config = dict(
    n_empty_slots=16,
    router_score='sigmoid',
    routed_scale=2.0,
    init_std_router=0.0117,
    vocab_size=32000,
    optimizer='soap_variant',
    learning_rate=0.00532,
    max_grad_norm=1.0,
    max_seq_len=512,
    train_tokens=259600000,
    max_steps=3433,
)
Below are experts of layer 6 (counted from 0) of a mixture-of-experts language model. Rows are named router (the router's row for the expert), up (a neuron's input weights, with its number), down (a neuron's output weights, with its number) and show model dimensions 128-255. Each number is 500 + 25 x the weight over its row's rms, rounded and kept within 0 to 999. Numbers have three digits each.
After each expert's rows: "comes after" lists some tokens at least twice as common just before its tokens as in all text. This comes from a sample of Wikipedia text that the model never trained on. Tokens count by the router's weight.

# expert 4
router:505514514489487538533504507474499494508500509513466519486468523526463496460466502534515497498535534534496550506495510526484474473512560521497514480479467502471509504502505507498512471515424438489480513483503502482501551526472464539494545505497457513505532508486495494475509492485491458494512526497481526523486452519496528479463480479466479523491458486512508498509524514512487501472491
up0:512495486502563496489511526490504501502508513554483487492501463546475503529463513489511521558457483459498529463525491514507519504494519515513490505457506451526511525520490471481515462499513506460466487516498492516512492500519494499506483500518501486463483487503522518507557520492529467517506545517491493517506554490494468505535487525481480449502523576487469527511483533519529525507471
down0:499505501525518467486463452506531513481488492478498494473505542520531540535498507540491438506516516483523463482519487442495537491560515488493480458502498513515448488522469489516542516534506522493500487533484475517519487500483493472502491480496499535455506516490474530485514476481463501521489515430484479452522495502503512514495468473491510486510449474525487487486471449520547511525497
up1:514532511523527445502503501497503476499465516519504497485441526520493503570504507477490520525533535489532542500452519496492509492497490502501514555478492474483510535489514486521518482507489483522504481521499497490483500495488497507458474497519477528503463465543509492510523523473512518518496488511528503519503522525550477459475498469463492505492503452519494469526497510487509498476548
down1:467507531515477477493545541474485477520433536505492482505502501469493496504459511502482439526495454513462491477543496512525519506541535530499537465517461522518533506506522543470499478501527508489522470488520495530536463480522502535478444500474549479500510532480517519497474446477484503453484496464490486537483458509494509530473479481506508487525512486458510514528550511492442500493529
comes after: " of", " in", ".", " a", " the", " with"

# expert 21
router:494497547466488481536475478518500486479481503501486501495528545501500488454500474505553496540530488522530528522495479475528455480501494464508524499444497482491491508489478522474528496484511457481516465470485433495478484529447504488518518492491518527523507490517578473471521511488479477513498508480513484480495497530530489544510502491503495526510476516512515528509477517454482512479458
up0:490482459538487486512507528464563510506479543533534489536522517528468494499475496549486476530491485489525486471499475463478511489501565500510482518495538524465510487495491479505496434486485443454512485527518495508462474514486541492492513492485467498531518515482481497456484519493499517499478490519500486474504458531502546498512441488504484514492499502520526520506474515482491492537482
down0:502490522533571504560541485497468477508526475485511544489504511505484455495497477471514508497450459478548494518456428508511518508442468449466533512511499484505481508491493481481508495539518546482500511483474527537494506516503493500491515499493491480488504469467500539522496515502511496479493507479505466536479424478485483523494485515493495488516510541531512514518487486501491517461486
up1:545517512518469535521490473450484511511506501502476535516486520500463545506526569484499486496513498527506510483494463499502476515461512489452484480500465481475511498476493506521535512489496412521495471507514498516527490502455467501530535509498505522513536505500511512479466492486499522465513429500482503494485512526481459523502473541487507463468492508515504500521547498504510497508486
down1:528511507473495502525465512533523527492479511484544447475469469494496452457519492498531479467505517554549499503497522524493492473480546490461565488469514475493552501484555491530470518492453524506483513482498545554478520507502498523487536479527508513495516524520498518470472474510531513533537488491461507534492485507471489538524509502485485526514519500494531518487500500501495526480508
comes after: " ", " 0", " |", " —", " 1", ")"

# expert 19
router:487509509504463520532541479502512480456473488545500481457522512490506496501491524521525490476501514531507489510481489468510461466513502461494517485482476501510488509483527477479530508475528476511500485513462500481485529502503500479512526506465483573482499534464496494511486506489475492469489506498477518527515505499516457477472535478497498520542490540531478494493527487490505478487464
up0:514491535515468518496503504493518442469529499502541487516500516530504490518462459483509477434540476499500469504508492476471468537516534461492481472483576501455435496505524517544478508485519469449534521489529513530499497506511489463526497477450496561490492487503477530483486556475510499440504514530483535510513524500498507480487516489502498530523507541437509482502473469518499499560510
down0:477538484487481509476498512468526463516467493475516544492554488478487469547474540491507496509508478483491504531469493488501487502474491534530515513505474483497511491491477438500556523555475534515473535425516465512536532506499527514469477523542507522468471510481508464465479503501503532476463521513531493513477466528521485496532494487474501496454491483483452514497541528519496532478480
up1:545502541444534500488504509485503504495570491526514512535489522458447546469487483447487498519531470550526502501528499501532484507565455494554551477490479457509495510517492507486520533539503491494514515509542507480508523519492488524481493547481502530497473505505474475496519547509501511484480498534491519541491518470473463523499515499513453539498510498460497529504484505491485526494485
down1:474490540495517527509484486503497496492510518530495533514505528518504510488527471476558478478457552490520499504518464517507517465516556536506475503523483542476491451507508497441520477490524504481496530485494492491513512513502524544498511541477472517493485483463512532481456495470542517539518508504538438463507536460506476520504523447478482460488528520501469527545523492487546558527522
comes after: " 1", " 2", " 3", ".", " 4", ":"

# expert 14
router:541497498484445515508490496512525476506497544500513511474465519517491489493512509501498490474513497522489493428498532502548467463500489487482439472491448499487535467499473546518494519525504506503523467506508450497507494486540507501506501489477471509525521465535515466498495506475463548469530529533511500526493508500437519511485512475502466540520492494549495501530475536463534509487528
up0:490476438506490527529502506540490472486476532441490489525504520468500457522502471519527492496479534512487486506476499482510488497530465505500473437504509488473501450529532534502498524515480526525495513509512510491472525535508527499500519485503507500434526498531495477479483506482527515545473463469491522485494522525499484504465517478492512480500543491550506481522511490535479464522544
down0:477542505481511517513500528492499488503512498472565504526498509488485538492495526431490522469534475470500495517457490496492481526552503484514476481487545524490492449496521490544500514503517505514481501492498503491502498505515522522479475523499476510438536448539485521455530495498533484487494439502483563505504489479457475464522515498483482491506494482490502507534462500498507495485485
up1:463542465479505460533509533470534523499513483483491473524471466499486448501446472479477461510475500521523506528507514442512475528497469497458525491455486502539480513468484527463519494445483476509480498488455489541515501466557457537514507535505521504459492500491496516484492461495518488493492535500529540501467544475496476501488515495479500515547512498501495466455471522535491487540509
down1:532437516483466530516512522496494544478515475500511520519446517506540455476499531487538474458443492508483471516506530529531514543520515545502505548497508514522510456549502470474497497514488484486500483532480504483488542512493531481498570474523509462531471496514514488551462519507493509501489520498512489485506491494507499512538530505523522517455466534495477501496504474491495533494479
comes after: "\n", ")", " (0)", " Order", " Class", " Clade"

# expert 16
router:539532512489467532490510540460510427487497509531505511504486510527502444498524515527499542517518554535525516484512511484549506494507523508498517463507486487493489486463519493483508461522450493496508500560501511478456493533504481482492516490447470518538535524473526469461455492472480506468494538506498490516468508511524454467453508483494498475530472521512498521508506539524486525488511
up0:506539522482521507508517520503492479474547474483537524523560512476497504478505474494499457501480522426522538509509480493494502479506546499481491503510515504561495520520505473499519502530495508505499487499509467487494549544484523511484485519547519460492473487477456508534487472520483481557472422516485480506460479479430493517509509455525489544473527542526552498500519521507498522457489
down0:526475490477502510485526529504483462512431516520481530494499519460501506482465517533502497571498486546559511528504531512550451479478450493474545496481508525434498516490504471486489498495466481492486495506498508477454526501491477451499508500474519531473542514500462468515509538494492540497530516491494490506543525524509497489552497499515507456539470504494471501469500508516518464518509
up1:516457473471492496491512472496498459537510527471479501499486496487482525489485494516501437506497485510547483523502505491501544466510516520489474522533526482469539462491522510486486507544480452531502511503468506508432537497496504482518418497502492516451534539476494518497477462488486491487515474489500482553488526474513528521545483486496502503510517530484448511474536500513501547454513
down1:487514463481511470460492508512542509510530478518522479475495499504511481448512503512500513490468511485436468473464511500475445523472497515536496482488499479502520485522554479484490454455515493491511496539497496505546474518482464508537513475510486467490495465533522489505517490511529507489481505486505522491516495458482487498485500460497511508506485525455481497529512534488540504478529
comes after: "s", ",", " such", " well", " is", " has"

# expert 22
router:518475485480471466520473504542516500493533520510488526489522501483463471468473476520503462497533490544493522496501487477489473499540525479434499474498516536502513514510499541514464494512500427481490473515492515488500481513492468465469484513476478488515502470505530508501472483466468450509489493494496508525503479508482480515484470560519529522552513503543509564510521528479503507474471
up0:463494504482478517498484516535514505448542502508527495488491550514517481463489500526528551522505461538504501511503529514496497468515513476480483429511484463470544539536501533516461496501494502483480531483531535508497518463480456509500461463518515499524458450504475495507477524497550497501518475494484506530502477447479476537486521488540515522525510489536520515467514489509527489468509
down0:511540506508518545478547531535485536508480522487526467451516493438500511485513497510487480484509507460473477488518478508490516521462464510492507483485530560522485462533483465524488491518500492499512461458456489494496475500482501566511504478503509481468522507469492478519512471512516476485489487462476504488473511514480494525515519534481520481522492548429534488508493512490557481490537
up1:482479521522463470515518467473488486520488479529470487486497474520514528476526475488451476463504505533523503498491525485537501495532487502450500486479499457515458511456523524500466495491480504509471528494510478523503508437527488489499512479522489542528478451467536495467479502528513460513502498515507501462484482525531457514462535498480521468475502475495505540485481476485504520468525
down1:505460430523495513529500469486501465498483535474512484503486479521491536490523497491463510555455515471516491481476502513501556512475484516510518487507506496474532503507512440519517514540516459461473521498507526535502504497539494507461475490529470534445530526560507467540488498499500502489526549544471493521497478490488498492462486497481512516539535504509473490487461509456476534482474
comes after: " he", " to", " He", " they", " she", " who"

# expert 13
router:514504525482437509540533493509517455493489533561478515430495506467480474507488482517489509517520526502534514506502505496521498506494528516462516508476540506525476488457484495491529467503507493510478487532472506474450493517440488465511494517487487499512511461513513502512519536536521519514464497481497504497510535518490491524467555474440523489498534518497475476512497480522519523480485
up0:520519491422513505525491502495555473502509524445477517523489473477464483511512509507515491499479472540522544497496522475505515512493525538501481469470457460512493522553506464490443488466528507480506514480483509505543496510517520494468478533485483524502513530504528477556488506538468477485493497537487546513508495553457524485445543511463500519466519500496482513482486521419490498537482
down0:530508501475475481523482475477527430522493489485501470514523483478508541504531518518516513478505493504528491495511490536532527492526478458498479515517490526490463494502473496437478488511482473497530546505478482471528499562478536511472456519485501529507499520494497470497456486527491496518554479482506504521511507513482517520482470509507520509498456511517485540457502547479482523539513
up1:493475489529492498513506454519494486470489502520515473502486504501489533501492527475506518504545538521488494493496487483485488478511517488497440455518512533497470523475544469482526476504507478534507493545465492509512545525467478505521493480503475533516509492509478509445488457478538511478492476472465492510485529498511459511512475514505495474527514464526461488527477504530494480483494
down1:489461517508508499522476530483469513529494493480471443520502511460499499509475474545485529496487472502501468489473505462481468505517526450484513509520540470503542518502482451494483484483468522437519533482492498517467509494498517525516526488525494505504552483483524476524501458550489483492520512503497515476497566478483515482456525501474509476569484517510509514516488521501492550514510
comes after: "\n", " Species", " Genus", " Born", " Website", " name"

# expert 43
router:520503482500466514479510484441498476503487523538530553451502534504501460505497545525495518516494533517483495510523497530532503456505492467482444501468498502510495480490452551487493503506476475515538479489502431499496505537494466508531532486503508512515540515526456460477489516488483472519496534462512474556471482517503520538466494496446425503515528467535550518483506500508472490470462
up0:534482480510490503517538473453498491498551482505517552458510510550542477531538530494478524514516475523528547498482496469468504517527516506485509501475490528492530514516500480523479514457516451526512499495513444481555527497465468530512512450493484501544507511507464489477552509466488510508527525495487483501509490500513553501486509565479501535490495529508499535504538493481480496525463
down0:533466545504488504532470481497517478581478481502501477506452491504463524478512438480474505487512516516497489544503492496470528508498475468543483488541502512506516513485471474497519499483500528451526491492508468503508470514535484532518483443501494521517499485505520504497524477522480526490501449514460491490515559512495523465524488513498504523504499500446503497546547483521493506482448
up1:508485492463503480498516517479473508466481493553510472529533470493462500508505523508549510473514526503485470518502522540497498489501487492478528491497473528495462492502510506492490517523509473504544490440494457489548525498491484482450496492537491498464495520497502489473564514522466509537500547482516508510493507549518494478495527501527500514481464495490525508503535506439490498508483
down1:517513499526508466545468489521484498483496456543493461460502546488524501508525522511465490470512495474502462471484486517512500498493529528489472511516519493562482538465491530491506494485490515542508504452517528558457487486495510457551489463461463498464487503499465484509523516523512494499511485498518491513446485483467546471552488511459493523516534489468486500497494518526469495520494
comes after: "\n", " =", ".", ")", "===", " information"

# expert 48
router:522510514498508491507496474464511465455502544494508523453513470497470479528490522496508492543539489533530479486497486477534518496477505495477460451443481536534539514489508536472535508415509476470493460506468494478488535491496500475516539482508503548504532476501471428473495499501523484519465558497482493519510493506487484555475508471488491509503511511482493522485505491511518496521479
up0:505479470491509531474527504572478502547471521461554492503532491519491484480522489466510518489499519505524509526472550505486477459511544447505453554477531533494519482512515450483509493501495483518533513535516493512499504506495473504492470510535438496454503466551513532545538471462467514523490453502515563517513503522541516498512508525496448501489461489499533516498533504459517543486455
down0:464520515494492520528513513528530455515509497510518483460476494499499525487513463522519529501501501501481485515491500448472503515464471481475470511487538504497520490521501492526481508525496504482509491510508468505452506532511481518535504491510463496492511508477529485499507504525492504529495453546520521520497481499481488485484494508513538452515485474474494454502524524537528515504505
up1:463504494493494436525492493484492458522510517474571445497456522466500487472548525502529508514500480520492539490511547490489460433551503508527550498496498491495464483505534495504478512511482492498507498499508494493503505529527475485513458460471474462480508481526480488477523493473475514530512508499499484494479529501527494512501501484442519513474481478495495485514512468494532524487473
down1:507457500533481485490504508496502510507489531521486528494529535546488516513469475506505458518544495512472479513492523518509455526509502489479490461494534510483486507556519487502545532487538504463480477516507549505519462490522538468542508489527543533467492458486545448464475484496510504520559515507477497475487490508492535518524488520493490501487471508537521462498560502531501457537484
comes after: " (", " |", "-", ",", ":", " \""

# expert 5
router:506498491509461490520518487445439481518509519500508535470513507479466492498499534482547502504496567515496523485470494480504483475463546474501524450499483529492516480529519535481496497483484494479510472497499509529515494501482493507501552450513464533498546540494520493542484480504508511504506529466439519496485488533475485510534495494469497516512478525533517485532528481465491499512501
up0:471492517508519474525488499512462479483527485516485508470502541478515484565517491492501526518478500476521478505523500515476489519504472512561491506509493473527448539520505507506486468475481463463488515479437477485507492496479482543530513473474475508508523490472493521502506480574487541477490497430485521485486461522535470484472479512504485465492486506506464543535497491495516482469455
down0:504491481480475478473514483534461528501519543492498489516496512513473484490457493525563529472510486551453466556519491508499444499490518514537510470508476499496505505501512477471517484519515461521449513507502530470526504478495494519517512505483499507549502505459520450533572507479494489509492482529517459494491565453468508558490502467510519501521463501491491495467465483500484526511544
up1:466536527512495469477447487490490480501468444493491487487483502468515558503532533514527480507523522504514541531527497498532527540465503534496483503516511530514511463499501536477523485515531445551455494539529507483507499531486503500509515532481533535492497488461483482464525464482519502495515470497506481512490500551511500506492504484510499528480492466518509500536492462535540521477520
down1:474511553511514500498487501479521466481566548508511498507496515480466491511525537512516502546497455518485463539485485517547488485508470498483524503511512509497506562483503489478497457495519507484466487515508478495497529480473500491467468415519486504446532448526496498500524530528521476505483522486506501457458485491473485490467492527513459497524564463426486486481472502494501496491516
comes after: " ", " 3", " 2", " 1", " 4", " 5"

# expert 3
router:498516511457501498559522505496505498474504471517489503451550482466534508492508504534475497485522505499543551471479504460508458491525494478501469485506495457484511508480479490528526489497491511396449459472473463472494491492492498517503521493486455522518526468518550445466501520499457434515495516469502499511488459504522530526495508485480516502523502470489531527503490504505467478492475
up0:512471492534543492513504463500506543490494520517513514504464487484485523530509508499471507489492484514510449515486429531536524470524509490475487467534469488469458507500533532516492533508541485455494483490497497512519471451508490494465522517464505528459443529515493579510506491517539481496505529470464541514527496531471496505527491511492494507516435520480519536495500475496532456479456
down0:477507482525503517489488492526462499529506514530501518503515499500556504498504489531493482498489521489520523529489499519535469523512514476504438539502477487510557527493510480482518494486536506526521544531487494516479499481533497513477509526517485533518514526541520452487510497492529485525509512507493513498527523511513523522543485501486475519477452447524512510502481501491506496499480
up1:527502494490450518480482493481461478514518511524510511490491538525510433566506465486524470524497506502524469472536514493468502504513512554475479497521508488537532512518522523518508515533506483493496478513517523472506487456510528520492484475450499455528526459501470566458473448487508518488477500536484502513512516484487469507524512475498459483472458481526492490473524510522554494483478
down1:508527464463513503499530515536496490523494509486492493500508489529496473468505496465500494468491508517523502494532454511513524452507503502503487434502507565487513495464446504494510524486483477512502480532519513517522493551539491485532527481525486490509545454501511467488470502519493520510503508485495530518497509468464483508488508509515486538525506457468499573537529534525538473512503
comes after: ":", "-", "N", "W", " /", " Location"

# expert 52
router:481517468476469510518465461517484496475500518524489515473465494495481516453484517523510485551507542531539520523510469493546463498537504499493475503500483491466483529470508496499501478542483487517514494521473490476476525492466504507492527497491466535527532529479525466502516512475516486506507506529497487524526512497520543502429507538495489538519485528491513493503538469525511512466443
up0:476473501507494519501501522533509488506464544524496502474476468500472530508523480453491515485459526499504521496495465530510522447526505493492497487476503478529465476528512518500490474474493468508519475508506468496494523467506477553452491504503494508540505480516517511537504470525526531518483482506496522477583476502509445509508502474468511489555468528517550511476465541494536508519485
down0:521487497497484520489476507522473474507508465517475439520502478504492486490543489479490459500503469522510480530487537508526485538491497481470561495505500520501494516481487477489538509520483510470551523505514507483515493503454442562576508493434519520512484489506515482471529497476515506507492508459482527515511484478504532503441495538501524484490517493487463497496416494534489502529495
up1:527518491462505480471521526444492485497513478494471533473552476510491539513529534499485497493514539551537525485509480541527532519499482530472469496491510528508501499495517541478479534514494514557537518525488511520532490450505493468509471496519499505518513523490486509495498513486498500469510466453481477487498521508486489519511515502448524491510495496451509518546487513484465496502509
down1:484473535498521561543545541524527486471562545503522509497496500516518479490495502467488536482462485505532488491519492501505441474470471525513516490431495553479477497523493479475490528471509516467477509498469511470539513495479494511512526501478512506496509451523516512475468501498461490512521536550474503443533475502505458499550484491530532494481508535481525481517494471484517484510477
comes after: " |", ":", " on", " in", "|", " of"

# expert 60
router:512478506505457489505533497482507494503501514492472522486467489511482477498498510496498527481508527569559493483519518482497443481483494518468497484466501469509529508490514503474498476540495486452466484531527439438490534507487458500564532505506487509508484472493522516488514523489490501457506562511502539507491439488492545486493503484460491517497511511498496560494501507496533515481487
up0:514500486561545485538499480482534531543475475469472518523508532502504485468521488458529507551479509512488535484497467480510495471546533474544501469487486536508474528507517501482449524548505488500507467511511462501474512476512478530495496460468496507520544488506533510531565467483504501473476491525496500496462505519527500540484494508480479492476500503479521485501528490476502509529467
down0:492453475510480496500501467516504479496509512486522523522534519490477493521516499505498511546480503521489474443510488491485494488527481523513506497524544511468486506497517467482442501491499501542479549517466498531497490497536513525489502479552472473482515505538475465462544554459505532493464507516502454535469489552506522489475465517497500484517533499447480474524483544507491475445463
up1:507524453462514500461468514502536512471472490474547515506478540513476488510501519536485500488483461555505470501499474538502484493470539477510517517534516484447502492514480473492482520517530502501502511530508466549488544504477521503453520512498497496522489493531474491506544549441526522498484499525507484449493508512461495486510533525542541527522506501492489484480486549506536491494498
down1:485499498506485518509491497487502502484507497501505507562477493507503437547498501475492483515502521482527469485495480490509506498525544528511487474447518518540507490491479499531533464527516498468555507473520467470507501498491501499502483489487471475518504488458455483503466507506472498512480491512463504452529496498541480477480501492482488528482522507462451507489526448500506474500501
comes after: "-", "==", "|", "===", "See", "Personal"

# expert 9
router:502502481458506538499502550515490505489551503513522496517502538519458477479497541492548486546488547505457569475513493509490513491548549513469497483432464521528476506462505469443514524477495488539506531483484498451556515510477480509506524499521482493488507469553512491480486494497526465462497515499484520540494461526513519498499511502500475518502508499489483515470496493542502489452474
up0:508524491488483482478530504427530476514504503502482504511534593498461494496495477509542467530532510494481474448513487524491455504480493519537516484522465549515470469489521516498510471509531510512499462497524477470511461501503487491476511463524485487479528546528488528545491453538474519499544486438483514524475473472483524535462528526497512508508497537500512525561501488531518480457478
down0:520521484531514471509491491522520478499508504538499449509518489522507468504507469486503470532512510512519501533500494476477534486499500519489513497505491512501460494491476477514434489543517473524517456523459484558502495506541494506505531532507466486535459548464468492475529525484476507482495511502477507475574505506476534507500521471504483515516505491523517516527512457437489508526558
up1:495487475523488514533491514548518445521543518497492554513459496496436479490566497507487493535496495508527508478544495540497494487527446500487485499518505497494507514500476498522517464502508535504457542520488480502522465508512524477537457516497471487474493545499493521540518497512516472490525525526502533485519517517507530482473515477485491479536485510510449501516538528522500517511574
down1:548525481475498479493493522558466506504518507534451490521544518478481500503474522486490545502492497503497487520488508493482532510542496490463508447439541437492522522506495491524560495496537465470522515519477466535484489481488491514452476442539505521481454463501529495524467492464497540502491521518480505470477472466489531505477472506504531515538488479455516529488509517518540450490497
comes after: ".", ",", " that", " where", " when", " but"

# expert 45
router:510544563512489495514503493485476479457512530526469491514510488505485447448503519525522523451517516522504477489515549466527483462502565547504497460499541510500499499525553505494481506485487468478469445509512473495510549496483474493488488501475492497493490485553486497462467536484497457447476497526521494530505495491483554477476501516490515524549516523510523511485476501496522478509484
up0:473517528504513512487524535480506466468532520527520469493519535489519505554510496495468506489506501487521506475516520509482456466503519489519513486515496542524512477486524481508491496486486466507520508475508513495482520459426499442492495448461490511456520486549503495512502489540503519508486507545508495526492487469462506545520510498472505467503506544499509460459526491480508542462490
down0:496531508448521502500486508457498513504495484520506540530481509505523549541556482526487495459500491494491460540451520467527529544502511489520505486531547498492472511483498506501476435483465494474521423479528505472493497493507548528500525522481487507505479530521468488525483501462485497493526505523540533523499527520519545503504470489467473534479494511511562471486505526512519461496515
up1:484459505486509506518506457469510485526515531491513478496489521473496512519503471489483463511497461558521580492503508514490492488486469502477508494502478489536531484511526535506541534503503489511455474475545475543507503466453505501540500530491518522509525529513453497474473497452503491503451524479504519541476440510520549503470511512512491472523538515502474463472469518489496509517486
down1:433501500504529489500562525514485482508462509482459546486492484504475491539492524511496499497540488496515499482482458547538503529500459484495505448512485528480511538486469505490554503503484512529507454511488508498516488545490547501521497477481503491487517443502493506502521462493477520477504504475463546526507510444513479529477474515480555530517499498469494499475524469492497500471481
comes after: "\n", " ", ")", " 1", "\"", " 2"

# expert 49
router:456568499500501494544526464517473463500541496515552540478467522518479484497529516504490505560521560516524533497506507515493486456525513493502514506458497517515496461510497519473537526526521427517485495477490482503515553512456462473497521508498441496514538511517476495475526483446483463474474510465488494482515473494486475521495552526505495510492508522522503517526496501491507526493480
up0:515483532492469497483495505479452477485498506518508510476488445456498527521466521538483516521536504481493543500471491497513513498534490516477536535480434472490517473488486527493446496493448508540498479498488483494532509522478533494472511487497521514495461510518501466497516492519450495494474527500550491482464512505508496517449475497535429506499505483477509473556479493486476515503514
down0:546504519493477483481501544512487521471430495513487503466507470523489504484549520498468507470473502499457498480511505466473535511492503521511481454494451519479532494480567505494463487468522508499472493523502477495540506521510488547490471499503507461454475505499507439504503479478491508505483544491496534494499521478475501449507495511491486512497507504495548487505437539477494500498520
up1:533483523493478500512499503521477490498478483502482492487493491449485540473508466452481494493517518538532482489527469488531496493528516500459498507508478498511471453468485471523529476481464549485492468483493491499456488480455480498518525513461458518473490465513545495511492479476504529538494492460504481494495527512507526538489521493470527495462478522487482491514549521503489484544500
down1:557490470494511556487492474489514475505489522508511508493570500524500529526515453506486508558498481480489490443518505511499433461495536524528498468524526519525527492475489566491507502487522543463488483489500463519491469450509473466509532493550515531454503492547512518486490493519466502510472489504503514505506534528498531504509517502506508495520488485488496467473516527496457473503521
comes after: "\n", ".", " |", "==", " ==", "==="

# expert 33
router:498520508473508505490491495507502512447504503504482503503515508555493524481522524543547471499518522505537512453512488504507465477518491456453504513476476471475522450468506535482505481461503464464479460501464508500488552502487450491483527488465473539556511498547461453490472480457514488515497500498457567509473514545505496497483476528525496549482514482530465546492495543504527493474500
up0:484535547508490475522504499495500456492498476499483483524490506531509486451518479480535564520527520485457542527522491500515451486543530457498529504492498448508483541509508497509454520517500517451467484478488476524515491515527494489458462480462487507509526486546501507477500536509479506482486528474526453475493503506497467473469491470512500463493507485535543506481521490561470481504469
down0:525471489491513476527494487509474494511477511476451522482514482501458490507489487501490501492501489500534473469463520488505491463507472469474514473462478486538524473516511500482517480498533501441520549509503487457520511504505478497518544491555482445516480463526522449502539560511547503480441519483548514512461519493499460479447490509490493507502532527509458480490509553545492494521502
up1:525502524490513474479515490480486491529477519515511502499475526475511502507493431515511504511476558524503506459467542531435470497512482446512523486483468492469500518513490512551533528485486483490482457498474507484498537492470522514498491500540538504460478506492467508534497515465540490502529515472489516469457506530494477508494496532481463523519529495537549496513494467491458534486511
down1:509527503498476504456550497544497504544444530506518491541497517448531496513479532516535495495495505445510495487536538491492521502520477505497553517485477505470525489496496525473523523466479501508513496514465497470518535485509515469510493495531523485493472501475509509510517529522496533508487553453488455495537535498540467445489514500499494502537572505496545468526457495475502492455496
comes after: " was", " were", " is", " be", " been", " also"

# expert 17
router:488557513517500480510478519515451486468511499514490520474482529488452492481478521508509530518537492513482533484517508500476537473487488511456478492482525510507538512508482534483495445496472457501512521484448484466502494494482481499497501486504451536484500430503531448480483515508516494498481513497495490560520509495488507519488525529498479511512525529495515559474540518527475508480473
up0:489529512496497501513494497472538527489508499488519538464539489559500465524521520494522481506490507463511494515499559514547546527437488516443487519456452487493484520568492520489495469480511509467513502492508471468520525534535519519508493456489507491486500513519487488518501483510514471507546509512535435489518505457543472477475492541504485505499462469486447468504475490502494477451462
down0:489475507509507533494515476471508514514456510473496509484484532524500524510494524475473503571503497534532454522489506495505542495511461497469510485513490472500529514473490517526503529514501493493503476490487482509554482456485509521500465499495520532470475499520483468458485492522565500506509516464482503485505511509460501496440506488471550461511480542500514505492490474523500494498487
up1:503536533506538486508512483493498505491520501461509481526459510516481466498492503495522484469524521529455469528542507480486502476511542488472484515467497474508490538464457467505507527513479532470516489481500512502486498546513495533477434517502531499480471542441509508470528480470491492498541499491506522479477499481523522492497517501527501543471467528526515490487500480456503501506469
down1:511512507517484460504524490501529500506476479503526484521451468495500450528530461487538499475492543495516505485491518497496434500495518448545517532469494480499520504541507453491483488531499482484492505528514516528475532501525489431503468515495500500508489532472524499484517513496478488489505556517505498447484486486521490530479535479493528540483493497481472502504489478458510488539490
comes after: " \"", " The", " the", " of", "s", "The"

# expert 32
router:473491505493519514516515519509495473492494548502498543446529497521458500525498516527534460474525526524505475456472471487517451486506516480478464461454469483513522508456518520509519541519518464494518463513482428489508489505448494501530475476496526547515501470483532467495510504503509506475548533510508518512483470581500485477468526520478506528486473510491498522544496499514497484495467
up0:493500489448501449499524526506464499512504494477481468507512542495506473516502527464510507486525493516529517503478451489510475471533499476541506505505519508498506495511480465517472525513475481488512550467509467513499443502519483500516534509546441528491516499494493478476510520556507519527520525486498448480514495510503492504514512517484483544496477553472505532463493487519472514471491
down0:494511481473528507514499487523508470517505503490487507477480540490501464494484471524490524505517530480483538496504523473515489493499466517519477462507551483469523523457479490513496509499486551475518490477484549548534501485557532506499521505533507523510501498524565546491478499488507477513468491523479512486488489517482486523514466497530519537493499553526482509448492448462493525481521
up1:518528455531483525552464521489506518501468472497507453511472483536443500514530510480546503495532549453513510449505494475479518458465439505486500467553471499444497525490475522484479502473527518534521507486508465487496529519511483502487507522521553494489543516516540510500442508515512480495512562472525513477463486507510514475497493487467504487509481511523520511521499495490535475485506
down1:530474507460458501530506519478453530476507451471513499500487533494503489512463491532521500503462491485512490477464500501538503502474460499459503524531498514540468481495473506521507484508502525518544529485512492496489467517489494495476460579461482453520480511501515519460500495540453543490508530514493478491511500444448490486540576519536513498491528537565515513512528464475508526493493
comes after: " |", ";", " ", " 0;", " 0", " 1;"

# expert 2
router:518511481498442465537459510458475484479477507510497533497534515538469500473502535516517514506503517547512496529484523509538491488522504516502514500462498485466541492487494540464480455492527479474518510546542511474438510474484465477502516478492457527528457525494475512503476532514470453481479516496505479526471495529485478496470530524521456480521473518515469505483505546502482513501490
up0:469499486521514489464495516482503490504504530517480527499548476483527526491561534518549496505481485505476500475479528501521475461494479478482502494497468523510504488493544485461482482482481517483548464490517474522537478472529483483513482481528476536494506520515496480516472518516472493513493470523458508524487524472508467463470491474506484486556549503470535508494475476541468511469543
down0:510504523477521533486527503507510499465512446485479455521491515514480467502493459477469508468506516496490516511472495493484536510482568488522485487484496508472486525507454511491497515506487486498504512489462458481487499483493507481459468537521505479524532499501517504460482489490531500490493503527493500516522450500509553532525488507492515524473507483493494515539497470473480541538489
up1:518544546471540489509468526524501487521496468489476503482523497515499491547495542499511511501468542482510496479499496504489532480513525514479522511514506517486538499484489448482522552455499480453527489497530490444533466479496453565507491500536496519541436476519497518473503529498518503473500559494489458501539475529520492455484529528496508508471492488498506539432543497486502483527436
down1:535489496521485530481511446455509456546519501482533481470526518484499501465582539505476492541501511501500462507533509500535493515483520527469478487530534498468491466541520477529529483525448483506501477516505543524544537479503512493525490494482484533528516475531503472526507482482485515543486509512503488534493490466497519513521507470520533530485509530506547470516545543515507532522502
comes after: " was", " is", " as", " It", " it", " He"